Below are experts of layer 6 (counted from 0) of a mixture-of-experts language model. Rows are named router (the router's row for the expert) and show model dimensions 0-127. Each number is 128 + 32 x the weight over its row's rms, rounded and kept within 0 to 255. Numbers have three digits each.
Before each expert's rows: a language model's description of what the expert responds to; "comes after" lists some tokens at least twice as common just before its tokens as in all text. This comes from a sample of Wikipedia text that the model never trained on. Tokens count by the router's weight.

# expert 21
What it handles: Example-introducing words. Words introducing examples or inclusions in running prose, above all as after such, plus including, particularly, like, using, and in.
comes after: "\n", " such", " well", " known", "\n ", ","
router:142164129120123099151156046159151134182086113143166090101107168140154142123083167098102111129166161088093091120102081181091107151085073075163131149097129150103158160146075146145140192082080164117134097175163123077137107177090135120141149161068134083163113110131112090168118143089127075069149140140085077110095164179172173075162128124139162129097147129161146096135177148126122126166110

# expert 2
What it handles: Country names in tables. Country names and codes in table cells and lists, like United States, France, JPN, GER, plus years and numbers in tabular rows.
comes after: " |", " United", ",", ";", " –", ":"
router:157149070116087092170145079174189155175122093128134124114106174168177146118072172086114129162138129086079117119069068154102080160134085102152115156131104135105150156113099128151146156098096173147149094116139124081149144157127104123191133129077124091167118125113125081149085153089111039054116141154121093106129177161152214114168140166152162112113168092160160143143125152125109098134122

# expert 62
What it handles: Line breaks. Line breaks ending infobox fields, title headers like = Dawn Wofford =, and table rows, plus section heading markers like ==See.
comes after: "\n", " |", " =", "==", "===", " =="
router:122167134135133105172141117138111134126096128143130124087129151181120113157102138083098118096130149069068071151094096231059109123121084115153133127118141182116117156143088093121126160112075153116116126185152118124127088187129100146124148145114149097168103138039188112181160110100165120071089116106130123119078152201176190100141098121159178107160189149142160106123166125130151092151117

# expert 49
What it handles: Line breaks. Line-break tokens, especially blank lines after titles, short descriptions and section headings, or ending table rows and list items.
comes after: "\n", "==", ".", " =", " ==", "==="
router:125159127130147130167157134160116134132118144131126136091108151164116124168088116086106111100113160070077082153073074209069101126110085137151113137098137176123118130126082096125180167121083143089119108184154120113129087187121091127128174139120185101199091148061166141211151116101154104065093115096125125119076157166161173084146106131156179114125176146140174129107139131122162087156095

# expert 10
What it handles: Line breaks in lists. Line-break tokens ending table rows, list items and section headings, especially before "|" table cells or "-" bullet lines.
comes after: " |", "\n", ".", "==", " ==", "==="
router:123170111128148115181152137145123154160105149138140135099141157144122121164107139107107090116132155085062088155090079214048070113110114124178104133101112159115124133125075115129151165119084144121133127173159113110117090204148080133121181129138172092179106137055167133194146118113162099065102106102134123109075129180160154074135096093147171114116202139146171137082142122129128111170099

# expert 20
What it handles: Directional place-name words. First words of compound place or institution names, like New, South, North, East, Royal, Great, as in East London, United Kingdom.
comes after: " the", " of", " in", " University", " at", ","
router:173122092125133123191170083142136145143087132139170142098098192135107127166086133087112127170100203104100129146102074173110100146119122116136109147113094115133128134156092109128142128141128139103152098103145146109045123113162078162154142145075156011162119081109138090142149184084137128090079139173150124073098146123189176140186156157150166097112135141137174087158120182155121120146169

# expert 36
What it handles: Table headers and cells. Wikitable header words and cell values after pipes, such as Notes, Candidate, Votes, Bronze, scores like 6–2, and vote percentages.
comes after: " |", " 6", " 0", " ", " 4", " 1"
router:138160113103134113118133087089170122140131140162158092054096168141150131135090159110082142102138164108093119099150124159068096117130093114189101190117056138103119092136111163074130156170088150137125140156122086041106098163147160119174147131095144087168150110063116077152125178092148081115156098117110099090074155127144201049159129145122152119129194099156109109108142140164131104151102

# expert 55
What it handles: Name-initial pieces. First pieces of capitalized proper names split into word pieces, such as Az, St, Sh, Al, Rand(ver), Sum(itomo), Z(ingiberaceae).
comes after: " of", "=", "-", ".", ",", ":"
router:154158058104110079157168098148178114177118069138171121136119151117106117129091128077121141086100168127136092125061092187069111188120122125165122165099093128139135164116085133121173140093080127133188084135145120044126097134122150099131176155089143080153138099110085102118088120046177145105095110147135095119069166124158130098143142144125199105083138090174124118177113133149137147131156

# expert 19
What it handles: Determiners before nouns. Determiners and possessives starting a noun phrase, mostly the, The, This, His, Their, often sentence-initial after a period.
comes after: ".", " and", " of", ",", " that", "s."
router:108148097086144119132138105174155119195103148145137116120133199135118121134096143112080129109090225152125104133109130187101146141122106149116141193080108125065145110129070130122125141082093158080124110149126096040136157104104156125160161108109166064215123123084102095175090158101162101064136115145123112140086208156151146112120105124190136165117137152178121077128149114102146135121127

# expert 4
What it handles: Government institution nouns. Nouns for governing and legal bodies and offices, such as Council, Court, Assembly, Parliament, government; also time words like week, day.
comes after: " the", " a", " Supreme", " National", " first", "|"
router:168144111125123091169137072102174157129072140130160119064162100135145146152102123120105139156170191136096136098082130183088041155136080157144141115090114098099126156165133137068188130139099167185145105160110103109090106178156136148169148102111146090211123099102148093150100166069161144095118108102119112117109133136127164145137075133177181078151174106165149099182176145095137119163120

# expert 25
What it handles: Capitalized first syllables. Short capitalized first pieces of names or words such as Par, Bar, Ar, Per, Char, continued by the next piece (Parish, Ballet).
comes after: " the", "-", " a", " and", " The", ":"
router:132183132109110046132170082126183148161082143143147116101130177126154123213131110122087107102059147109100091145095120212081120184153090136148151146119113100103176146154149137118140197116078140104150096111143111110100115116102125147125169149143128118184114090099122115143140097050104092107088114079124087095147140136142139076146119164126176117132170084182113089124132143159119066188159

# expert 57
What it handles: Ordinal words and suffixes. Ordinals and ordinal suffixes, such as first, second, final, 3rd, -th in 100th, plus th inside words like unauthorized.
comes after: " the", " The", " his", "'s", "The", " (f"
router:186131102097196149131110111129126122221141135105166094116147161154114156143105193132073108146138153137126137116141130177101105161146093128136112171042150132093169116165102088142174161152057147105172125140118168106113142174121092208161157138120171109208146144089129098126112144090095123087095136108144107155105130158127152070159149094124192123083124114112168063128131171165171148136107

# expert 60
What it handles: Digits in coordinates and decimals. Single or paired digits in geographic coordinates after degree or minute marks, decimals, times and ISBNs, e.g. 106°49′.
comes after: "°", "′", "9", "8", "7", "6"
router:175172125128080129159102150119196108154096125198162115098122137163105155149129146070070122121118168092088117143149137152120082144128129148118159169129107144099180122124098145152104195122120153128145105112118092135086118162108080145141160150113163071175085137080158133174104170063146107072129130101087105131094181179119168106229142146147205143119149162136103120126186153136120113164076

# expert 56
What it handles: Country and region stems. First pieces of place names and some common words, like Aust in Austria, Kore, Turk, Canad, Hong, reb in rebellion.
comes after: " in", " the", " of", " to", ",", " South"
router:155156083128103121117181090165164165164101093152152125123147182114125058108105162051077122096141130058079102105120121141079118181100106131112112194104125151104152144125067122131121131127086170120130071134139119089075108199120087141139151133120175100156113129105113091165088131063131087092131173132160117065107097137162177133124156123113193126075170153185119109112104146143178092140129

# expert 5
What it handles: Award and affiliation prepositions. Prepositions and articles in award, honour, membership and appointment phrases in biographies, such as member of the, nominated for, voted, Fellow.
comes after: " of", " was", " as", " member", " Award", " at"
router:173116118102139152129162102081128143108124105119103059067115179142123141139121122093118155130154166106118129151107122177077075160127115115124162156087157187064119155199077159084128130166061194117183100171166078134092100150122121162124152123118131081154137069100185060146134132071119096118078126142111083118107174185143147104167134105092136131117170100112167102134187090145131131115148

# expert 51
What it handles: Time-period nouns. Nouns for time spans after his/her/first/two, such as years, time, days, months, season, as in during his time, first time.
comes after: " the", " a", " his", " first", " this", " two"
router:188122113130122062183164145073121156117111119138138094121158154123118104149069122101062114112174161107072107131090138159041110111116109153147132135075120168081143118125109176102198134143101122138097104152112127105097136215143116124203178146136130104229128115121107130140126169077147144097144136103156111090147122166155136103147098108181172087090176143144143121114187134131141127163077

# expert 43
What it handles: Numbers and quantifiers. Count and quantity words before of or a noun: one, two, three, part, some, each, number, both, consisting.
comes after: " a", " the", " in", " with", " for", " as"
router:134146114151151100156166121101151148155102109148197086075091124132118146159076159099092139165102155108095128086085108202107083134091097160184106157081149131090225131179119153083157108128135144114099119156128123118094118135174144138121174124101132102137144077069096137135126169100145031042111120125126109133127130182163118103138143096156165073112154076114168124128119159090176161134141

# expert 1
What it handles: Nationality and scope adjectives. Modifiers like national, international, world, Arab, Olympic, and women's/men's before nouns such as team, Cup or War, especially in sports.
comes after: " the", " a", "|", " of", " in", " and"
router:198151077080143078136153067163137167110127123178109104088147174138122140141080121087123123140118144068100111165130092152056104171107144119155119134085118122098152107112090105127161151137102202106140113095164138082172146154113101114227189106112140070125101120107152108152112157034098093110122093101115097113053187162158161110115157157141173116125159105156124109122147115125116104114141

# expert 7
What it handles: Table cell separators. Pipe separators, line breaks, dashes and numeric cell values inside wiki tables, especially sports statistics and minor-planet lists (MPC · JPL).
comes after: " |", " ", " 0", " —", " JPL", " ·"
router:124158144163153080163139093135136122198097148139184076062133153110094109127125149055105171113157174078081053104139112168066108138149136100176162177094084161103123121165116131121114186134057143133118117112125151075127147175143127115136200120126115085143118148097153124210129153130146109081129115103124142127106141195124133095195140145150157143103171174149130132121185107159159118140166

# expert 23
What it handles: Line breaks and table bars. Line breaks after headings or colons that introduce lists and quotes, and pipe separators between number cells in sports or results tables.
comes after: "\n", " 0", "==", " ==", " 1", " 2"
router:165225106135126132135146109160149155186122123143133130119100167146110149135104130095103100123176151116085109159076111158112107123073084127167104145084095189066120130138100116111212180166096191128166093136121119101114104137125152125166138136070156078158078117096135074167117146125139062088122145101077093137052140169162133069149139174120159106090168144145120131152165138165142117151085

# expert 15
What it handles: Nationality and country adjectives. Nationality or country adjectives and name parts before nouns, such as Polish band, American University, French vessel, US Army, Red Sox.
comes after: " the", " United", " New", "),", " of", " an"
router:194172079072164129196145063111162135164105112120136101052102179130144118112149177100101099129138140067097130128121073141116123127114103140127141160124084145076132099142084135128135131118121135112144074106153123094127148131125102143180109081116167081155083074058139105186101147061112109083113106146160133098095194171147185134134107155090178077099172135135159133156150145143092073119139

# expert 16
What it handles: Word-initial C/D/St pieces. Opening consonant pieces of a word split after a space, mostly c, d, st, cl, fl, as in c|ave, D|oubles, st|ation.
comes after: " the", "-", " a", " and", " \"", ","
router:158144043150141100161120094157105129194113147135163110116112154123135115115101124099123143129110148110106124119091091170125096132113118090143107198097102138109110146152094199143196191113103120134135110183135102116081092120062122176128216129098127094139123071099134150204104133109136145101093108116142060147099128131128179072124140156153189121140137160182165080101218126102128116152144

# expert 44
What it handles: Month names and v. Month names in dates like On 9 December or in November, plus word-initial v pieces as in vegetation, vain, Version.
comes after: " on", " in", "On", " On", "|", "In"
router:188122135164107107166128111125122170197092082158145094107100183147115125152094107094125097152168148067066121165072078138098112150134069103158113139129087109111166171164130115170189168066066162133175111134126151096130141147134135132182157087133149122177122147040148058153086135081112126100134143112120113128158177136154138110163129135176168106108133115122165118092123151135162117193172